config.toml
n_layer = 13
balance_loss = 0.000286
batch_tokens = [65536, 131072, 196608]
Below are experts of layer 2 (counted from 0) of a mixture-of-experts language model. Rows are named router (the router's row for the expert), gate (a neuron's input weights, with its number), up (a neuron's input weights, with its number) and show model dimensions 64-127. Each number is 128 + 32 x the weight over its row's rms, rounded and kept within 0 to 255. Numbers have three digits each.
After each expert's rows: a language model's description of what the expert responds to. This comes from a sample of Wikipedia text that the model never trained on.

# expert 7
router:116126148132094146121110133165141151117123140137118094092207156136048145153154140155180140086126083170127155155103169202134124139089091140073124131210093125163095064136126145187106133143167170
gate0:117134175157123191082129129137140104192119104153139136096116132064088087182126149191173145145124163167134129176103151104074098113138111104092112103085168080105119118101123118108140149149062131
up0:104165179141155118141122128152125121201119070141102135160103133100134098207148167145152191190137080126111116164080142123071136086153093125086141121154165066108167105104111136076116120148109156
gate1:111109139136162122114130080129130113059108143166133115098102085093112059146084135214108081082138110157114103124146123171138181117041153211140085120128109132067151105134102113076102165118065132
up1:091087099106186112126173118153182099135147166082178139131111114056132100153100132166117115096120099139138127145113140151097159121053178132123118131119146134085153205101080100103079138140068160
gate2:094116169117157111161137121130151104155135156123116146182161169155176076107171129146096153126084152113137150158101149093060132087120089152183140128164109108117116075131140093144140102180142155
up2:099142136108062146118135183151121115105155113085177160164202152123135121127116151099089142132114132167145173148116127115079113092160055176104200109178144127126065106131173107171103090146101137
Word-start after hyphen. First fragments of words, often after hyphens or prefixes like non-, well-, health-, such as comp, sc, f, qu, Mal.

# expert 1
router:145162130125109128145134154066152084140154119204142093142100151076088132165133119214124117109065109113149139156151101159101169130133142158149091078137114112113127087128116113113124119081160074
gate1:211100121106140057155070097090168157123114131127048146121168156093164035120122124155154147120152177140148100120081164116139053101116145155115184140145094107173106119166113124130096161116127136
up1:189123133097130099160122103165152125108040121102091122119144091093105118131189184127128150097118129181141099153100098126168092121115150171163127097135124070163115129156113149055100091155104120
gate2:138073142121108121134103161067159119144134111103179128141142189172116116119104064156195149133171129153146166130090049127143114107132126072116154131076124102101163098114132102129145155130097178
up2:143069155100122126160114150064159136160094117122151114147101156175085125116087071120166122150142126144134105164070088133135121094095118102122146110099118104075170134099099084117094149146113172
gate3:148178132177145112139126145102142140114111109132132125131144171120074118125138179138142163139123166088141193081100124141123171148117168112173041140153155087148088170195172101131140101151083121
up3:116152148211105123107122162068148165103101132143115173086141184141100068137121145082156129129120139103139174106064137083086186182122171113125131111173109117168063115150136101143081108182080126
Clause-boundary connectives. Commas, list hyphens and clause starters like and, but, which, who, that, he, it, at the end of noun phrases or clauses.

# expert 4
router:115145101134156135108114185133145105132135116169132124124123082134100125109143135159093108168128147144114093169136131167195124206160141084126121156016180172068105102147178105125137111102156126
gate0:115123121152075167079124166097152085191129117142171146111124165168112152124138135102083102158140074094151140150121131125128135061145153195125158170158172096133119146135113108122078069157150096
up0:123093152164100132093106159163158044167166167111185165114133177134132124107133123096103157136117113141126155121124091152053143077171122123181112152140148076133093155150149152118121127117184098
gate1:177155145210110143088097129114106090150134177116116156102080096119187115188089143120157097136121109115162134082070122130131094128155203123111108075167105195152147106147177072120172156137090114
up1:179140171172124104113109120077127076131108080087109141131101100113124112156118119076090096128121184171145191118038143143125107130126176138108084130128128110132141119192156118106101138162116125
gate2:134091147084102090151151162134072063142112154150107117129132154145089123173152089229125125183137118146150111070180171160096108106130132132142119096100108077144112102123129113116093133129076106
up2:102105139145164108138144156096092056170101143157138108137096133139106118137144088191137130158122149109131094093193164174108146153155170124103123090160069101112116126112131061109095125089091114
Word-initial name/unit pieces. Word-start fragments of names, abbreviations and units, especially in tables, such as Sep, km, Gen, Bru, San, Cha, Ko.

# expert 2
router:117159104112192130126124144143130108138162160091127167163147098158141126130153119180109147149146113101128149148128120126193136087125125125189075156128140126136115184155123137091124137178126118
gate1:112134123112161224175077105173170108122122116192129153135119124145081165157104091158158105101180113077118145097109112087187106145126110162082115129097152148145134115188130158125143137094165092
up1:137160123158163188179127144120141124127115112172153197126136101129085121123109098158127067089132156115107108100131119104106186130085119159099128144097146200103200109172093071117140110074169067
gate2:132182142131112147132098095144120195154120153110130110155126167148155099091097106143154083138166059100186092118151107128142165140139153160127150149128135053182223123127124155137160127140206141
up2:157195116120100104101075112121144193165130189079135122115126130181173073080090182154146089120185103095178109088156151126146145093154097180099140156128133122113153109095105164132184097144147139
gate3:159038151126143137143193146194109142153167125127123144064118152108133137144142186142138164093094135116164228138159101191125106149107117180199053147106126101144106140123152144097132141141123155
up3:153145088137153138151149129159134159130142108083107122124112135097149129126126169141166132148097134128165137155134174199164126145033174137097130151131104077103116140172128131026120112103116212
Determiners and modifiers. Articles a/an and prenominal modifiers like first, same, some, other, only, new, early, plus some adjective or participle endings.

# expert 10
router:153132153135071097115109085145168171152132124103094174123095168132160081131127138046114125174160108095121150168156079139106121172113124170075169149075103124134194091110118036131123122137134150
gate1:121155171153132112112129126129119112176145126079141146126164137115102095146111159114088125144157121118123119089205138112142086125142127130083082113130094124086135131143160122082052148179178127
up1:092184163204121115154153119097147135161142133093120161120104159142107117153157133125110141160157117134146134097140155060138093121113147129095094184136114111051070089135087123096054133133111120
gate2:159107113088130165133125216136079099215125079180108091113155112151093128116106150097140176137083163083101118159120149139134122120112096140145124179101177112129146139115097134059130157127120108
up2:207119097085102160176126144134097117155097121131137114163092136177141096098149135041116154138075130039119058145123113146141111135143089131160109128102130132096129155083078111119168062150124103
gate3:186107139158185093169132153119200117129136172148134113149173135178117099180136109107133159083125155099087151107096131067088132125105123145075137113120112090057107053197163104149128140148124151
up3:198096131129166086136115158126185120142148138093144165156153123176088085127120100077099185125146108109131160170083114109074165127123085145144072124096092082071107063165188107151112147128090126
Prepositions. Prepositions like of, in, to, for, on, by, with after verbs or nouns, sentence-initial In/With, and table pipes.

# expert 3
router:109106108102138087177171169058088149123108113120134062106136137192180145187116150096142165165147050175126142158161178147048085068171092163140202175092138121126108132120152158093143065134148117
gate0:113096123157099140222112171089155101057128093149169091162122124120234097134138176160126137134081152104082123142119122077154110107166072131141092086094113127098109107141152106100123064139110108
up0:127119169174059175151173154133133154112163149097136096186121154102217126135104171117116141093124078146150108151124158114063051121118061150121147115139098115119070093148134128064113068142122107
gate1:103096136126164138122142156162144214146155158098139081136124131087155118084216137153148125165114159112126123121094111124124175142160137136173078181171172121129151142099118076140145077087152120
up1:168076121118191109140126152147167176139117166092152147128123065111112090084175102159103121185115135128117101102174114051122138147158111156143128143180183103154137102125129091141149071068134112
gate2:121161106103137060143107128161169136080149131152046118135101124097100089109147089088070129080127091112114132186127127059129150092157121123114188125181141132167121165124087107099106077132143130
up2:088134112109149096129116160171136176130134149093133066130105124116100120164061107072119135144161096128148107207157151064096148137139121107137156103114187134152097130141111152126116086159163122
Closing parentheses and years. Closing parentheses, years like 2007, 1993, 2018, and final words before line breaks or table pipes, such as States, York, City.

# expert 9
router:155124156084102071136125110142086157150068131141141165085138074189162126131115074108185146085102193167086104085053183078136138134121093089150189146148165169136129157131094163148135129134069141
gate1:053109177079091133117137110101117169110083118152198081145161108115207140085135129145158110124180156060098192126164113069176179102107130138098171081077095091178106133110145127172098109159099136
up1:079066170107039160117104111122115149133105105148151123100158088156162131126150105110145108148116095098134146141128104133132166122117160161128146039089139102098133134107204191141140122189166128
gate2:153148095117107142120094123121109121149103141151122056107068121059101123145116137064081086131078163104104157108092101141151181137149099148185148141163136109166138103097110145109175089152037131
up2:153146082142093108161110140114094129133130116146121095080063096069094135149141135104091101098109128183092143136126084165168189123187091114165105153126116081166149106136141135152158099167064097
gate3:111073107174130157113111144095112159090080092179107144179118090143153136165153177199114128138109126158097127105148163099142146163161177136218150147096111101178114095148108121163168101177119138
up3:143096084141145112078120095131146093108100145187142126135126108183131195125117141104180102114092078162094130113116121210125133194154153119115084083161170060162169162113108115136122080146183152
Sentence-ending punctuation. Periods ending sentences, colons after infobox field names like Kingdom: or Type:, plus slashes, dashes, degree and minute marks.

# expert 6
router:158153140144129137116104098119111148097117133061114151102061137112045151144089108147094097136160075149180140109137133112110177096133160140079075119093034154104120131154130191172115138201155129
gate1:107157157164115137140152163115113148123074183130117120127169069137133197137158127098127087115110131217140110139126232144139164078121107192153138131111119135087129156164118149133099159107103138
up1:081141135085146127124183148104148114119080166159117110102150065156144169129144066115140150227116156217084112094128185147089140094112100190153128136138151104104145127160143124159141112086030137
gate2:116096137154133099117142092106133095038120098139143143082121172170100168099146151102079209067208120061190120120122138132115165118051160135167151147113154206172164138158103117128168167137097119
up2:101071143117134107131124084073139117065105093145115135108099159149094176122132152080103187093162122056187071142084161159090168139104125142143107155146104182171173132118124129123133172124139100
gate3:157141080142105165129137128128186129100132173096206084074133091080109120122116097149107094150069122137128131131165131180130157179082142085145123153133131145141176177135060117122083121066125201
up3:092130124127122154171144126173150134110106116107168103061157091095110087161111103139119097170065138124148123157198077168121134153108126118135134151110142128151166119168087146117091098092122165
Headings and capitals. Section heading equals signs, paragraph breaks, and capital letters inside acronyms or all-caps names, such as HSDA, AFRICAN, RAFC, WTT.

# expert 8
router:144158120112133120078113145145098172119147164222126112084154126109176152122150080191148093126201118150160137146124152113125146156130070116160142115123134098097119108089122108111149124116106075
gate1:177080095153169092157096117161121165159153060174144107177064154104148141071087157105102134154099203109125127150137174154165189164101112126106128184190112101139186158165088099108164135145135180
up1:159059092157147084163074125133124139179185107145127136150122141163169194096102132119083098154104155078139115120123153154128169135084114132111136162155080088145120136169121087107171130124125132
gate2:110151125173163165148161110164153103108095142127159191134061151129141108187136053142115115144156138149105100108138117080112120171092059086114211137062113180113146082133157124115122178078126077
up2:115148081086137162196104131158095078152123182187164155201053164091125137163182097159142109120080137113125052076152107107124138138082084132077163170044162131091114104133103159128119173109172118
gate3:134121117146150099134171156160084148151125096190199156123154099094144094107155176135113095133169142153176116065079097159198188161129113132120160071119136130121163168099124158160110099095154016
up3:136109130125188108157178063111116136154147122161162145131176141107105103104147196137147107120157166186135149102138117129122177160157102134156135157105144128118126093132136202177058100121137050
Definite article and possessives. The word the, The, possessives his, her, its, their, apostrophes, and some mid-word pieces like tri-ump-h, Eliz-abe-th.

# expert 11
router:068155174129122125141085122140189134097107107101151095162129118156089122149150113047117141069106166128133125138149146060119146146148111181144074048195159145131064172185125135137128154054133106
gate1:148135150075082125152142055092104162134157076087099126131083171133149152145185084100107132159178117093100128137141143147115197119145107138169106168123105109062132126132094129127156111084115076
up1:189078146041113101184136081115075159115143098102055136143079202139135139132137086132109134185180105067126135116154142133121134069119082146134075124183091127075128138132105207129134155092136106
gate2:109159122090175110113132164141150090123143103128122044152079129080065109107145068137073139131126125172160188159133140119106126156154124133076109127079179096092163069130129167093137186149094150
up2:137130119086130148169131124154131140069121122158142058126083070052033164109136125132119121069134079142147123164106134102160089096111116162079106126085158103121131087090102173107141187134102120
gate3:106124146142162110097062132190122205095111117141180107163153121151167117126150089199072084161135054128138081125101131167150133123143160142143109168138115112138179156155127101145087068159157111
up3:136115194150192123142074079193104136107107102154219155105115137098147158134189108144106119173176138133119063108146156169103148130165166146173127149148098112156162112106128135119160133130116117
Standalone numbers. Numbers starting a numeric token in tables, dates, scores and statistics, such as December 5, Frozen 2, 0 in stat rows, 72.88%.

# expert 5
router:057072159118123149118171148151137052192137141118131159163116109104154135129092179110122169150081149106133131112140124130145116114160189091119122136152079086113149149172126090121099130115144134
gate1:108110145143167129169117135161149144135155083090139124163123086076130113137142119175144187076114113113207144138128157092118121168111089117083146093103110129128137126118142135150083152190173166
up1:140097152146160052152135133146129126107159098081092114160091139083137119074149105138127146081176116080197135124113132173137156151139116129099149105105119098181121145114095093121055155171116126
gate2:144055177142134154133155132105196046175097136230113119109183130162090158149106137180169133152119142130112104137094146118117179090128143132116198197136189122101105098134167104132150145162155145
up2:133068132117153132158167109088160085168080164165144126082137102138069185119078138128173121156084143134115108120042138120143193085107150146056169104101146108091110111141160118098128135192115146
gate3:075099039107164111165144129130148149063153086101131059117127121013135145139172147108120121098108134111091189127162171180143170138154115102125153071104092156165085144162060163106143156117097143
up3:085163081084129143176164151127116094086071086100139136172149130073163124142140144154159168045078112088097174124155157158116156110160106071141158122136083173143098098134108114183167096162133155
Name-ending vowel syllables. Short vowel-bearing syllables ending foreign names and words, such as Firen-ze, Bob-by, Claudi-a, Cru-z, plus non-Latin script bytes.

# expert 0
router:190110113137154097140107114169084120108140130120101097159115169067050132100136100099116112141127092074072117074121079131144117136106174110136135138114161150205142135073131173129138152135092123
gate1:165121087096125152141078122154125137104140124162138145126089155101130125130159135104118114121167104144131126183135200173132191140137063154071130077137103085137126103123121154104189148087140127
up1:130095113136148145182070087135143198094151138161169154152145183099096136142184124099142097147155155108150105120075192168098146124169127156113129081082096105125147086071144152107181127082147140
gate2:121101123117169173114175074125140158155238084140100129152131101157095059131108123167060147040195112123109135138112132113118178128140118113180134173142127122146129087160117195144153115153130126
up2:150114104096147162095144076158114137132185114149128101155190116140139081172098098141059112050170138149128109117132074159114127131119156118109130094145108093132124082166040146121167138117122111
gate3:102120154112141093119128094163097094131124127107071145129122047154110088079090140114164151119107108124119169098134120105149169100124112181145117161119091141116181083159139092168141158169112222
up3:130108148113158081122113115106093103133118181139120123123118110151119140070090175107188144103121120187162166082112087101199177091106112097086064174128089154144163071098149138142148186152140189
Mid-word consonant fragments. Word-interior subword pieces, mostly consonant clusters or syllables inside long words and names, such as Da-d-dy, Exp-ed-ition, hur-ricane, g-ym-nasts.